Weights of a small mixture-of-experts language model, trained from scratch on English Wikipedia: 16 layers, 9283 steps.
Below are experts of layer 9 (counted from 0) of a mixture-of-experts language model. Rows are named router (the router's row for the expert), up (a neuron's input weights, with its number) and show model dimensions 0-127. Each number is 500 + 40 x the weight over its row's rms, rounded and kept within 0 to 999. Numbers have three digits each.
Before each expert's rows: "comes after" lists some tokens at least twice as common just before its tokens as in all text. This comes from a sample of Wikipedia text that the model never trained on. Tokens count by the router's weight.

# expert 1
comes after: " |", "|", ";", " 6", ":", " −"
router:494557464482544537462447483476554457480563462475492532448509522507485486515492542515461520477500576558485488507500581463494539508502524423475494535532542527523434525500495499497472585519553571513551487478524486560469539475503513489458437470500477500461461550484506511498416474504540510504460469491468551510506479559418456599569477525385533505571483505575528491490411424533436433501503
up0:488559470465490558500441522469503545472464489509509508505513493458605517420443493488512458433525508524493430490478501494502510504479550458478545519567398542436523474510517439534457528495475488507537460461520482522452464439483540509590520461501511511449536497490431541510457615515498464519423468554442473509561507487518484450465502439470532529566438552528483550533449447582522517466497
up1:520488424479484540546489500439463459558495467545512528454490491502494508519531507445557552580530571453521553454544566480551521483568481481493506537513591551499582496533499482507524520488515545462591493505508494500488432486507507518578478536500552475455475480571496500561530516484577508459473459427500590506504526544406449486463485465527547501538507551544522503560570534516516517517584
up2:524498574551518515447535507495465490526478490488559498485490514477499490457473499497447459436469543480445473452430499456509612425450525480527518501539507485471555532506485514458535557450534579416496489488461500529554565451459513510485592494494459441467471544492483443535516515483529513474437444515488524560423590440489468475417475526494466457521522486557468463515510452517439509481589
up3:533553535471510509415486520552573425577517565565487460503534517490506478484448534565509469502526566519496481555514474492466429492461540453524482460518417489505508509473484463536444550476476550508521521461454455537474574553428504464531451456493539537480488521525480518499474447435575445507409438530434445448548499501575491519554547499480531468418535535510521530455519526504479482498532
up4:494507503509562457477406522549528480490504413519471547464457538540451459487410519606500589495539527500449474470572515495510492542478546535506423472500562475565522522518482461487505550502492507528543575499479450541555522485497517522522529454514535514477432403503523468460490474494496463496451484421492560550451463487501498514492468463496558442557503393543511501464481490560538497535457
up5:434523390486572501468493458512538467522475540562439548440492467492506537497426477548536527495430591495499519533456533483544440476587473537450531499564449540482441493503477525511445547532474604468481471486513498491550557544511452474482468521493514517409491500529477421515473469562407457510450524509509485479504506526484436543450511510532492520494414555535530509530533498521485474504483
up6:502509562497510574500442505526514478443559435448524482489456503492545552507473483522454491539463525453480570521500507468496561506569576528493444495561503587483498535450522458564440458457459483543502426541485456511450583404439511430532444427467506497562514447497486480469493497552568504505473472521537485505496519511451473477498503522447555500523448450594470470414490507502482503525489
up7:489562513453581492586390550492491412536535586455459542474467500491446488506526592515494435506520474521470486474491498438489540509499483477558436479469497522556513435531460506495525482503560455475488541412480475471598503458464459500499444477548545529507546459481515481482552450458490510526483470444454518504490462570553577504501496533481533567517451524517476531454515491535428521520517
up8:506518467479565496495484511511478404554447491565472564488548520542499425516421565456548526464504554510490417572507480480525514444509514439470498548516545541451523490528512518477519523529531579521500494456464448500503534512460474512459521568455488490482525538535552546514461478478421463529520524484427501454524407470561428483474527536477487512545432486472437426515438531534425472508459
up9:483477471475512495442474536536493517453477498469499493455471503519474556478541531575549459452440556527574428477431450462517451494440588409487517498528442501622438470465503459500545509523536555493563495504484527519458481503464539487447492490488428523477447519498468534523443517494455548443533559509530504518470489538536440483415482525464438495593494510495486548453447496534515450483464
up10:478478478581454463445449439570501547470414538459463580469599461499563486512483510439512492517508475511493547537478563519545506517556503473478486473544474548560531495526523450494444555459468538472474579549567507492508515476459513482514494551442431544447549508477481405498487536493520543521481533559463533480532579553498487502529548518447499519523531528526397536545519466485500550508492
up11:567506482433475500509488443450498491500595493486548490501479475565531503561528505557491489451534543449514499603403501487481466437522544557500556505483586457465491521509452561554451582524412541531452453461492471474487481501443435448576478487533514533509503514548474441513461439538528490563509538513527449468511511548495469502514469491463500494512579501545499530538506473531565510475432
up12:606506479544592565532448472429531488539524532473515489497545518459471498474493505460454429499456466466587538475551528439479501463468533515527547491470558531468498540560510529492500493434462483402533520545508480428574481431526549510502486493500490601549525523462444473460564495414532567486499460486443492521475501502495587480464478495476479567517456497532499507459545487489523544482488
up13:490549517471531532466460484537560480486535507501438467498461503437604566431452504514468557443527503513529489542456475503477454591509486409493466479486479509515494536502553495476486539441534559559532550509598538498492499527529518528488471572465506509506572513482481503440478435533493529509529497504477407508525504508481466575530441485468481564500499497490502517550520572533461562634482
up14:501424499484511454497444475574578460511494469538538491473465492495536435532520529506508559497540606482509441396516507483553498435503488473459574432577512522478523537458467497537448455476476496467595485480472534523518507450450463559516520491434471464447498473520553510494530436519535488458501483524483406472525522560474426478456556481489538469534486492506518502448558435553500457460479
up15:528500515502552531451501476471488557497526480527590520476518530453501433505469522507496522499540495484539531488510554541481492487447560514461537506522535487476520522518495488450479525413439517488499504581482502525493572458544576508494455449495511539444569463502436477491568541524468484414518483475466474471466588551596487484558484500489468509457468482623546486416413480490463433561521
up16:485463485452488499477488510492542563502514549443454435508459445530413445414495482512430516518527440542484464536556573521454456532530504511505523513551549446453497478583495501498475496533540468471591520503469470549470548448508422504472527500493465473465459464532505542513552499450549569504481443524395532375458497536498555536497533467466503533482521462503535522476496449473521483492437
up17:488469508494452514501511419576563452489573536474503454440471491491532423523421513560549551576512509521465453496564522495477527553467470458449476503498445522499462518502562454486455489497494532541502504456519541518565528528441509494472482513526553551546543513467579419529497475491524517493393564480584516464508465573476455538474532582496538519494449424533528494492513467434510501502525
up18:536477467446520530514439576442517429591544490521491506475403483558531401517566474510486526531460518416548497459540531513481454451482477456554463527490479511491489525503566505437496531552545526426476478436537511452542427542508484523532489480416578482496518498517568469501491552488537446473438536534459494425451525486521469486512542476499536485478511492525530420470511469501459542538531
up19:478486557497471505567515391574525465429516535521478528450460522525495542504458558534576512503489470476489441492502537506452474439608543422474498525516463533480486544530507520514528566479472555594494514475495430561478533471528493556483531500538548496454552435474531515558504456525536461542425510491552500526512550554478509545488526546529493445551538542537506503455508512460444426553521
up20:499598554452457532511418499488530525509501527529556571473442543558471490452523512518466585446439451494467532526521518487596541522456494544454443551485503529536425502479536478441555563455490445450463559400523427558499478466476502476469504458483557515454497483483554546458441511472484466539482518446509509495468446507498492487509538555465501536523443526453479471454478503519452559488484
up21:475456556517471529487514505525531479531512469471546552518494440521540537482548532581535486509527496462516521515514500398522475497386441342526496529467523522530438509512474514494527545478491512440519511518485434490498471529477506541507470515465443543478482493456447541501452544528537508509526510552465392521471455580526423576477516498456533525442469508515503524490515511536536468488610
up22:515520582501497534445460499448565478488569482445438470501524448497540539490444474478441479537441549511447526498546573465501506434606480544486468488540480518474423564539454454494460447570534496534493539537480540484568553493566434466538429491486492484506524522474456508506481446373453488518409461495527484532520524498520452516522486464449492525473501518525556504469506447479481476486482
up23:527531484516527541446433459495538524566509461558523517442404504528535504473518541448562528505469468533582484506553521411407566494496556430561488530515516502516503518494451579544488501478526531457463501517515530446473506545461552521505496463557443531470487448510495546444445411460522490399482511493509516502492473522487397496542473552493456551542454481482516501507494463468452483486434
up24:503524534485583509543494535565547510508572479543492521483497566562505484458501535495463523514400486519544485518535519472557534423465559467525531490455533463494512525504482470481375574416526574535539562528462536541547448558490487487557473453490507506533530562535488510464492516506528455527439445525483506425518499542518508507551481538517523512536492522597441576510487503473436543535489
up25:549480432487547516476490566442479497518578521550467485464521524600437439530444435481445539450548468508482522510517528477520510517496503453519464534501476530559489392493479439514522442465538491505543505515570451545505485581440583559604456453504548445464528549448528486439466482478504499488503503459389540547495513533450532508488521516475504510513520436518517493521523495467469492495474

# expert 9
comes after: " the", " of", " a", " A", " an", " in"
router:506497523576529493536442418510490533548485489511572513446502574554472505491442558495438449445551550462508528445494486510509491545439506515438496510520491528547469526559528479508479579457507482495512462512570460602516501498523510509542496480495459487472531490541515488518484455526526441388496517498454500421534471545496525542518505534447517509531517477571551477414486566530394514572545
up0:560491429493531490468544485514541541513434571476532545506515456460441553473485546505545516523458490508464511524508465523549434518520461557425452504508545536550509463516433558473446399477452558539464533486518520524533490471542555581476475556533528510464563497458473538537454525452565458430510502508483484454526457499433508440489545492444472488429420476499463471472447500499485579488460
up1:493577512467479503506427529516491459550490505510476500508536486471458476523435523483475464423468499546492472502486565411539543480538518468448455514487481538481440474529534492559489485546475469491483500464577473460602560450523569555489516550522491512478528474545434529574550491430486425442448586489508481464575541448519524479549553479502477531496495489484510504396519524453471551452558
up2:532524556502520513552499503507567439533421550523497498458474499476416529480491497457553494556511422471497544457545443466614467457516454501485512479482444554546513439538533457540469543454529521476515532532515480545464485554474502521457492443550571490432555550512424512498502517415475429458498491479504507392507446525554512552478507494533549470520559500501479522468516513482507530450580
up3:532493474509522478430491482429529480496503477528512443467525550530553485419468502456464456454477538475491437448525501516569495509559530442461421513540462487510456541546477502508451482402503451502506473463568470517444476495488415496542474475584539534490553458546485541467495525501520542496563530626530552532506540549499474493459512437474469467575436412524506508550475515494506486520452
up4:476495473551435548483451510488465503482489504469485490482565493496491482536509540515576521475545474463450498451547482473477553499487424468444509463571560484585361538464512467557443499475511538504556456442542484532530455481558471467448500530468543542475510527481537539559494510505437520588482537452547506518475511517492500497461534500471518545503394550540470467530450565462465480448428
up5:460520484520536561458532516504512428477497476530517475507426482456427523513501510476541491460531540480490482472518510519550527466607501553484563623464524507562488436506553472484548566457548498503468510507483503502498434474541527533514440532394492517422515528502485476468443532463496534444557489462416512472504513451490421510535487522457506457529518495485465481442412554517435487573480
up6:521474429547502501547452442439517515439544547523518478495510504585437486487498520505445500505460486522453487551518526528511530488529484556556454448459466461494508435567523501452448462545527445441519488543504499535536452468459491514459479518415462546448535412524565485498519501486561432554486518504500567524502544469474487482490396474459484434463511532548493527453456491597420510558495
up7:487586473561488486531479509425505469465545497441499480504412532527508470502450468471530490515513564451477513510630476559518443558483422471480448496458444541537484488518517470519506546462457544513565583552507514513528488436514570432485417490395516508532500560483548488512437490478488471444494493491483456499530454502505549508576509540484463473453482453487500471426493517514495532445511
up8:546461495527447449513439519464508506520516510540492550487521447522390547485486516482469502443491580490461497506448540547442423435463444508534577503508491471500503509553476491456443533558537466487525498535500492525576530458532522558533483485454437450498566484550538459532575449533554429493449555536494438531494510503484451501453575468449434524478489493552505489506405519531543550524499
up9:486535480503502443526408549481495476411430445615582548502448480497517440496497546496522492486506423454532536458502499501526489512473496502526487569448515434495493538522536532536421563472486528524467525467541453495508543483529591465497510568508495562464551472465565495592524551523482466549510543489449465457465508465428471524537500528497529498505469482485435468556473507444479496483576
up10:520488508489487529476488398548529509511455472526488473499515519494478458499408438497481526508485505495476531469422488474436466555496521500446442497573524490486476560488456511563496490475515509521494500563529537438489443499547524505583548426474536522542478501538475489596475542525473535386491562564520471483564488547434527532530486555474503487518519455551504513486543466394428463524577
up11:486516478527521525459498433453504479522523502433517532504460551520489503455463546520518543482538612498535524560477519544437486442566525471523557479545479450565573566521596436418490516521483468451489480461499524497533536576501496534498448515509461546482524439582493474525481480549517510431540489443485582500550480523548521497397473576483496456536533511542516492494509489482552467513554
up12:462537518462489543597430476547495557513472559542477495440466473509480383532434562496455549457487500497456431483539496397478452462494504450531520494467563535552488523509529522504397536459401513528459457485506518448516494539429531476519485504540488516506496506490501458585555576414443540474496534514491512528507461514486479464539499476493480490520526479511524529542495590495466502498540
up13:499527462541510522542490488555479543526458545519529524473493506529494509497485513520512507542533576496468474514488537533552532502506537449477488436458460534540501480517535504512453509458523454453461500446538498488641437505496482534497443478574474516415549498499548512501538467471534427470503573496359447418487496495461517496461539469490585484510506436523502470491419562416515452546519
up14:531466537523568494472488514469490480575539516434481511501525550496443455464477563455481443528497496462446504467454540520517493489544511514398462455500505484556524529565508473561493503488501504551525549536515546458477457499487502521474527513488495557469517472591531468580542480469494431428466531469578545431490508430470444512523479401474567457553486470546525487497556491454507484537613
up15:475465472550476450486448521431517479478512482508564534484459475460562487555422492515535505505504485517542510479550517521507508547485496517513485516489509511559548435540478433473505513487597550431549552521518574493531520446497500447669450481531489473457504465560509601518504458541479455504504508503551457503395512522509465533455451480501501516548525464475455476546409510515486489483532
up16:490488515469505533476419504443482453534479561453538460507469547563488492499429560537437465504501492511494561422492536422501533472427461455542488483470462512537475496512500540475493560548596543541504522439493425518511522461525550437472520462419465427457528417496545488540512534530454450527478454557513491506551464544564501524578472516473528550521461522488517522495438521579464481530513
up17:488573444471536523519539445516480544510494493557567469478497501452536522459465521481466456481530533506524474524519538495528473509499517472439501554559523481526483386520442565494565561566500470521512491463561517550470479518512509514481504486514556546551555522414523581489466568499398432426553476552562533433521527511551483518558540532479493491534460420565511503496499544535479449467504
up18:544506558423460487515437562475528491490481498561474454497492523509424565451508547500473521472521524480516430477539464485511545547482481541484488519507482543494469510516486447514543480514441488423586511518498494582582473429528471437442472507465567502463506478467537557506474566431530474491501460586485525527507423565486541543536536524486512424482456518489490477424395479475453521520546
up19:487468572525542495526524425401509447488583433552527494518472501523451535532456522483458512526488455488493425388517460522595547529458452544525498469483522554514516489464499513543429469447535498516577529410559444564511475527514483583503531461528501474521472501513508472485523535471457487497480571559507505495504531514496558517546504533471586502463439526552528505470516529509472577501488
up20:511524491496483536528410498574458540477451501530535461481486480439433505435537511514490465514495575438512472452528487476552534538537480544524514548514485498505441516526504482607542491536487538475525514530399544539601506465511521505598512485428589521463572492473432568472459562514473466555517513544492490480496493503443459505548497488486587504496481481492479516545475529452552562539497
up21:512557487498547432492472520492503488494450489474551487477510466509489501513510536461517510489508491482514427542570503548475508457502497515512509507554604537468500498498576490552529498502467453528484579495457519481522481526510527557560522459529511599427528517545538533591557403528458505444473458463504484483480439459540522480423519562467504477494598391514460542520491430501433559524535
up22:489500452512468516510524506517517478532475556563579496505524505531488486541494493471500488565492559449469512528423430481531484438376551490429483473491494553549458483569520501469503584583436521548501431455514540528525522498445484446531526514465515567497551501448519480497460538463574489403499498543516521406571471491447489488463551525506463502515538483496553505434518505517484472537438
up23:552527522413550536435506496538509524540508483532474626485437554505542501496503531605483468459451472483531511509562472516464571469495471465460500489482553450538493532515443438492582513473451492459484445591540457557497519494467482536558459440469512543456450539474491535496474490531565529432502496486517458502501570539463502520434460460446492561521507448496450522509572527551489513499486
up24:519500458593473481505490477478476563516490427536529500521399449522505495537440541515583458571477479436521559431485464493518493509445505501421459559470534469569457516521522494522414496400529525512521544464492494529479513424551544507516518543447486570498511551490480516560465560440490479412462496585549503435444489483509502489504482496484457459485503543480456533482477487514477533471449
up25:450506500547464512466472492519536487463525455486575470472371487548522439529510511500489560518497504572498496526454567483547555534501488469510502514517425507540441469558493524551464578512540554515448475498401452489494477469426559437578504459453499541483431461585468493482475517490533536477474525483532480441563469483506590514509454529514511535485517491507527499565540483541504430502564

# expert 6
comes after: " ", ":", "\n", " c", "-", " a"
router:503563489496457565534497397500534470482435498496533525456465585510429531495486490555517493474503546384540480457484573533499483492490536450507439542499500550556461439524517539542540512554473500454491526453517441544506509485515582535547531430461526517500455533476483493500544504476481480456493545531381499523494472500528558522533468550394516503531478455537495509479419544525479461543528
up0:484606505472463475465517496532593518488514553485517559506500485531469548447463472454554505554475515518544547490520432543516459523481403456447441479505405488498524453548495428505530502540460430601479527456475475458525539424488515495571502518525488491470460484455482468491502532520465486468380470568481522526540532471450531532529512486426566506510471478510510493431478507466473496508548
up1:516470483508484420498528498488535516451528543583558581466453539536515521571494529514484537551448534597496534506473554565523527554565472454490491497534487546536408451514440409496528518531518464555488542463468496536448501473534498528452544462464488531444417586513470516494456568538462446537477514559441529553527443533529520525482506504488530440518527460495493480510487487542508431533527
up2:553490547493530481507551473494491451481492545504570473529466588518545521508499495510492487515442460483457439521462425474534514471489493518494486469506570543514462417520404404453548585497548494520503472517439526509503501462477529530500465447510464510493434564544531464579563522489546515454463542477480568512458467469478433515423532434525432484530511399508474463467489537557476462502531
up3:600444544512531410469546450499522476420461505531493518507527541473557453497506562541462532480505481483459476420473482553481464457479538405558537435530524486464512529488464470522500508503510533466515557493437550524517512501513563475567581497526576515516496472567563500537443499447503497418526487499535431476577436507505551488499606502517484503483448473525502505433521509501478491538539
up4:565496499524461488418454450587499525497493504505465508492486542516460559545515547549522498465498544553501507502463537548571483468540503544460495486596598491531456539497486507526527564456480507501479531492538524486594535505519607505482518559460513475507548495459503508454549507477492429399524505494411514448534466510498466439464468509500449521507523448581521527407485539558487516548504
up5:502493493451491506506541488469519477511467504515588452495470540584509500519493493525536467457489485466512513477463576531464443438418498431454500514464453501489550416490496447435495489508601521400533570465503474461520561505533516496432436469521513514506411563451597459457498467447488474511533500501476549516521515482520508582563461539440490481492512520480431521538492560514555544484519
up6:555559516495458526550475447480522486548525578477520486477514523502548490473473478538489440514465549519456515462519497467543435507503445518517579427473446537489468447562547528554498498515506575503557451523484436526485511535496437525573443540490556485554484533509496495519514560531460455516504421530423436414522518474515497550489474514507440560556433556469538464584490577513526520496455
up7:513596534472482435461474420515519569465485444513530608487506492508543488474557524437529507508490537492509519548469546501477478542499607464510424478471542535478460467537478410454457505468596491485491487562435467495500524460490574491446437511449465537560439530574488475561530481502489467519525499460442537550448506506524451483509534439456512498519536434496512473454497542525521480504497
up8:575525487509512517586496472569501395560460531590498518496516494498468446552516496577493499427521498426490519501515510549452506578537511462453534533522477545488445485540532523475464537534513514492462493518502462484531481491474439441564550481521554552448545533480520492531528522552585537540524514468481501537575495514479457609499512563525542503506578489481452477577484575487524485521468
up9:452511475463467450462490448422496508415465543516526515430458550492442506469519527483489508473527530477552503577513485465514507475428471475443552517506557586497455423505526565521479473506506523512501518468414522576516466511581538475542458461505505541506486495516518532474460492544534515448505548523569567522551476607523482505531469543479445565520484480532580543553437555456467489469468
up10:564455537504535540559581493559501490560545551476523478505503538529467471577501597460506476486477517467524505465531511508536536462492558448405441474514506449511487539551451478523463585526491458419487541494449480527499540524474469532518458494486470449421547516468522494553520504467503431519456479516434431516530443478478546548482542524521419494504480569499547473416498555520451467547477
up11:543519513517538504458555461600505467446502505543510572496474440534498493559535532549507516541570551473508524519524514432541477562473553545495408592506525533564472462499544483536498562497550573470592524507484422500555486448431441473537537513470471483559473514530573496483488466510528494487462544508506500527469559469456480496459501451516510545556519548508508494526473484418556536544452
up12:517518497518527503571547521467481456467499538503548470474569538562533499499473529472479510509379488495516471536523557446498405558393495429559483470497541546536508437499472563522479508500503514484471537500455495466515444530514565539567555526450499592485484562471501491510529508445608464456511514447476491500515504491549404528479487459500517542490521542508512472471448544521476581475459
up13:510552556550497480434486491506514474515511481468508541443480532467560507515504451547530456499502546437527453426457539454432619494467567457532538534539499581543508532528482459501546565485519510504537512532525525476591454469443495502573481486534493501484473520439573517478493579505447493524528445454467499503534512472364519495511485452484446442550553548480458521477507493547491541501486
up14:535463523465506532573525454462504487468503544459518450513555542506548516466514535475449456462479525457496496477512515463533539471523388522483516560499570551572526512521498525596564475529499533551547506461564463450502543485478521559494533438536474467510505552496511488506531562537517594477519469481547518510485371441458589501533483549482474517508553544576535505480501473496412509506533
up15:478548563452458533417463425510490497447486508512472547473497528553439567495516472553448491500473508522492524449495518508496536542574513454518446530528521459557521528541512455543549449471538562527527592546467533492423439502514524580498466531477530489518580484513495422593488522512504482485433456503496497486521495490486501589494465472470575483465544458537501547434560549513465513569455
up16:515529521495577577528463477526509480516467418536504552515487507460490577485495556478492450442541474488491487451461474536483554560497564468535492540532462515456484486528448599526547582501506466453504482503534497450484546517483569550487473526464547507467492516490568419492448556504484472474493502562479474606515483443452458494448519537447434563517473489510506437443452444430511470555519
up17:535503514537498551482448509371560568451510477482572513503533602526513498575475505513501521522510527550530494523481524449462448506460511493570521521501536558531490432521486440541555584499579511435511547532544492493448585527507507529521489491580491476458536414484551524507456490493482508437451477441408528464539434502514515469445501480492517569505502513508475485521430487511465492514501
up18:511567478408515548452472521452447447557527496491503502489506511515475443489465530532477500549525523471478443477540553484467595406518522491484520516447509539500521478527467575455513457405455477456467578532548447453519530447384481507523542491493495517450457510526450441467515518499498517520525494576484541549519519544526592516484448515490560468514483521523513586426445518507495504497452
up19:474485503471508469513446450496503453471527463485505545527474528502513534555504445440414569449555556529483472501483513539469429446537549424539547531463468571455501538537450470506497544567479464505467439437495478459462498466450558501468454446441467534462492595546494540556502470497507514518484502549468514470522451520501538535466499513494550423472417424523540510439521418534455468520546
up20:507478496492456461496514441455514547523437503442486506492433530511434415519479540450517526473520453473539516517517556525518410520457522458515468469497458462550455499532462588544517437538499576436497495538578489489564523456528430481458480511506511433440485534505488548515522490474437491491458558477543458517482474513441573511513438517435559500493537479474567560580552528506558550546511
up21:529587446565509546485462523490501498485499428475450535479505508452470502520496514461455464469528484515442476491512474543525454544547550581533492512515475563430489432462465446521495547559520599489497468496541548491496478494555515473554506521538470540514494574461557478481519427500466466507474508586508449500428544538462526490391595563478521501529537469510504417459433511514474532524518
up22:520491485494462594488503471497521531528493497471501478481542497485528481546489519418462483501543539477408454439446477527471569499422508399521444492478416522487469495483528527464484475524488532414511504497476507471441534465498465546574468484476521464486495454445502467499469487438480533567465529580438395512471528603543454502462471446475486595498496510532569488516540519508561492496516
up23:495497474502467518446494557563542498545506482497472485447534544573439506474436495517546535527497564507576562541581537515439523498541500472519521530490502453460469572521444516489529494545478503492465590435476469506519530497494603572532507489537557497465494570530464455530558503500486501540506432513417496516452462488451475489566584474466459524470549463475503471477439473580513535483428
up24:478562491460482526507467429449551457409493575523498534479471511545521501478501491545524479474559492451539438492419526457522505494478524474444462449466539511491463447492485508583491506522464540513489549403456419523595480495449514393559498479508493494412512446487504520498498596510560477498452528536503441463544486471511493497547441499488434454527512505502432540480447480525477525488457
up25:444438478466498584526515464511553523458517464496495493475538551520440503531463518484440476523540500491491515484536489485600506480489443534479481475533524558463495538522461592508504567440604490496555502492561544516586506503517462543536537444470561473478462553464494521570507519468453460482528516524484493555399581464520524473539490468484545509534425445549465434505534523526520496522583

# expert 5
comes after: "-", " his", " the", "'s", " as", " a"
router:510490489464575464488490460468609492541489477489446491428448497491480487500499569490506427533457558512441511479510507489543488528534537476512491549496487464518462480538486537490537512509533591529521487409523509576507578478553515515559442494478498480512381527549553531518546494504540475473536577503420510450485548550469494544480515489423460477562479496520521452464435545450450568479541
up0:560446508472536465564457530543567457559521449509461477495497476540552484468523510539418507505578512524510539500568495438545456475519525469445474488473563554507491532482500570561517476481496521460461586507504481451544554436468470552524551476518441455480501439459526490485514482510503480472501527462547481440448513494454489485540597565439507415560499519539529516580554488561442510480523
up1:577492498507546527484577554482555481552528496486507543438509519523457507570512464516486499501502438489497455524525504489503491477491455458517437486528472456530492454547525544497532494455494547582616459457569506495496505488516549506541512510491535511511434599587548530475457489484512481558441570566529461558470550528478504558402589481506484431506475499525446441504501541476552455524495
up2:444501510476525491544520508586518472537529509484598490538437427487474499499529558526557510518493489483513526500503494474486507508492454402559459466524541518449565470535514531538569574496535463503539535539532490538485536418495505600510441468492443464415459481484493554538536490453468565527475526505423513524492446537495460572473481568462557576483510490512524508575470457515488442535457
up3:447437496508535455492493537422551448449471492504512582450525540575471501495456486473497522495491547464498536474449459481565487498572457489461540499536529487558436537470578516498528589501413493526491477462478529493552525531495473537502493495477456482521470600475521509530540507580502464471509535480517516520524574524525465542524463485487404528624485508533474518545543519566572473507443
up4:514469445522585458502450475451509439486400554513463537465530516522540426472482536492482474445503475524520503523563518423477526547523550477529460498530527546545499534523586519463517476468442468463457513526528479498529544504491484497443480514497534475548493516506522600568530447439557550553501487506491541424452512499436510490456425516471431545570548531518472485469507487490464418468415
up5:483563491525546552485456483533457469529481491526521431480533528455488473592510530504455515473453467577503509512488510535483521569479455466585509482457531571513464416499540484472447509482518482475472461467566503512480494555553445525549548512479495475509465555496568429592508463520484483562425532505521578470468399474491493464439569500495487500470464456542440409506506565483478529489531
up6:474480431469505511518499452566515525456434587538471517459428480533490515589539473565511543457545458451551541502530521518506468465524570454519530462557521424494480535451499431547525518459598511479523510442488509555495592516482475513459529459476485431577468446522502479506462482488470478502449501503477539571491481498468545469486588507475492535584451554528462541466482508482530515555467
up7:514481454513477534456443443539545511514562501597543571498473543500512527490511478519486472513512471394507467562525499470570499521546483501499525466495512544503524502548451514467538571484524518539549491489394499493491477434466511566499542480548572582451509483509474511482501558469443572501524484495431485506478513493519478499435471509497453521571459508619457479519441560424503484510419
up8:556493494474511438446470486522501544530542573519488511513460524493478570504493448536458532459462529553480452473455549425511513441544545453491525497441463467541565460521580514494563519520501561480587424530480522506479534506526466582529489416572502464507510480591460480534521545520537446476407463446451469532521560469478476544495507503485439538507507487524521513529445538417466535523481
up9:517487506562430533478507534513477454532449538474527486500382525565465538467483516499469473463509605546471430488466544451490500522532490473487508486475534540606427491462514524513560470464527444563554502462541480544514501386507517510493452545554549526508561507515449582486496500501480525402498514562482490563449498514496462513540555509485518510574457448462554491538499528529476480504509
up10:467490506498597554511484488489554515505436525500481480508462567498472489555508565489527468533470497488395477431468480503489428492502512533477514485541561573583500451555479487463490464520511553514535518442519479470481432540466533462547504502455534552533470580505464538492435524508496561434490445579523497493493374481458526546515497563483470479529505546470442515512567507564463456449518
up11:462506468484561519479537413450478537526553562561530525476545470546519509513488561498495542470532481521554493445542502516557547491529541474573431445588455543463500539550516455511507515505479548482580540471444515436524536482463506508483444497520508410426538516485521450550531451488486455501542496491449510401559513495446444531531529508487455594506509544504537477492447472559528556495470
up12:606495440462497494506534462542491531515522533437493490486440614488495453534489483480537479522432550492508474517515572527497381440517513502522428500506561512486519462522513486526480435548554421471462566512564514524480530467473533525561543480495507542405548517559531440483491516447461503497505537535479508446481446527468405481499579487490519474529445501485458518498507488513469583508485
up13:559562501488384458492474495482546497541514499464504490454451471551490488522547580503484520432502539461499525495450466517581582516529503589520494502506569431492505538552420587509545515482505444513521553537492495460546557541491498516491459555468477511412526524467515534471483511532532508464527531589480531497507526513542529513501509556506489427528415427512441503439525488518488547450548
up14:469509479539497546514468484467499467480474483500480480460542490491529495493461531488458524554565494524513597451473536487511467559445475524587456483471434532579463566555468470503483540454425520521503492634421502507585579474489513519468564572487470462474522446562493506527501442444509456510498511518487524515474474553557487549498526478500612480487519547516502535484499503476456570518553
up15:587555477530428521536452501470501502534576559498486495481461473506492495466450541481430504506428587477475477481542546499510477507504394542480457522509519481502515512551519465448461520392475492469511427475470426498464465509549540519524538533432541501476484553610533467486519461506477396465490503477534461553476454471487499555523503463520462464534507433482466557548535476560474467487468
up16:485531516527526522566513512543480470484440514545462417494453593514462508467478506496485505474537507421510494463487399479482555560481520490408589525526499471520471478488451551517445502550496470515550546422523510577512478550478566508507488468442543503498550435476475541525501487472567495416526485492411469480553425455465474564471507473507502479511514469453479551497480568507462522585490
up17:524456529522521572524441538449561511453487477485501444472476547514528462537488498460506432513517586510448478474525519490530484573443467500487563464481508512527435473503518492479464471416507520494531465493549482459518442563563442560583463521492510492522474522547488560473571491556543523471516488479530545470488449454577409541406537466424438485466466477490546515449539516499541505563462
up18:490496538530468467483484445523528446495413486511504549474431450570471514497504497528401496509560437482520465473528583499503526572502453538463538498518472509451505507493488470502472505502572506505475506535526497513547476440485520502496583523466452443547518416563532513605494507468507528496513493593523427440520487514564503438476602484473455556516549422521519452478545470529513474441483
up19:462528536531565491522497509435549465520485517564469537465514480469502449478487463561432494516465572456548488544441543459479490470472489512535545521463493512491478409503490518515494509500604517480547463502519432506450528550420527482493523410555496565531431505514483518489551555561540486566465455498496482555590509529530534564458508448491450527529457424561510522424513499538564478524528
up20:423531417497502527443549506485518527463416500417484594491442524502492497459479507529528553535468517512456487483481510430538467502413492489470514550513458489501474506550408476436461501487511490536512440430504543509491508501488530481540444527504507502474531500485511517537424573576514503505542557519469531538523485504446542480463443439502516390540490407561451514454456456534494455456475
up21:496510574572538515573429505504597557499499452532499482462506474528504488558465491466486536424459482516492503486479398469472560477446532468560388501592500493503506476458455521532465504497558443512478559488476509497482527566531590465515476459536488538506475485523527532484529559515490519424482544463461510477505502549505475506514516556486488534438387496566469523456467477455567497497490
up22:487477489499562499492502469498499397473493462484539522492496501503489497529452512510478564489440434520476454545464494492533500496462530436522442530508557490455525492512515596503527527417583540452480452472522471411477569515504457545478487456510431462530446549522486420608525434549518472507497449493442586423539555552494414518526493566503490502472429518543499524493524498517496478504515
up23:493490502455544438467540502483534511533497519483507517491554460508542527471460540516515481530494551538501528415450504430460500508503567437504445464499418512486450506451598577430462504544517531534560502523533489500478530488508479437524462505517492445534404444513556533507491439539523501480509492531469498478499543536480450505422520493456487503559385505567493517500446391483481575562534
up24:558486481555447581543507544480455523504402479500501534498486546495476447439491502492488484406500545520465424432548550487431547489535467466460560485486471512495541496545517521493466471491521461512459483504497474546505516475464526473495433504518556515528523557543518499535537487485584516454445437496503430541462602592564522503569500501507478499553495483506498501479494610431524456438480
up25:510425557537577446537503508493506539538526437496501537433531514472451490513507533466479458586502482511489504477458536507435520462532570506511478579508507515508524435469469475487537491550584504526564518507477538515462494503538571396510475478477463433459412491527494485466531409583508517536540488492481502525589484520490407522468521517477490495495527470498512539498427408543538481487572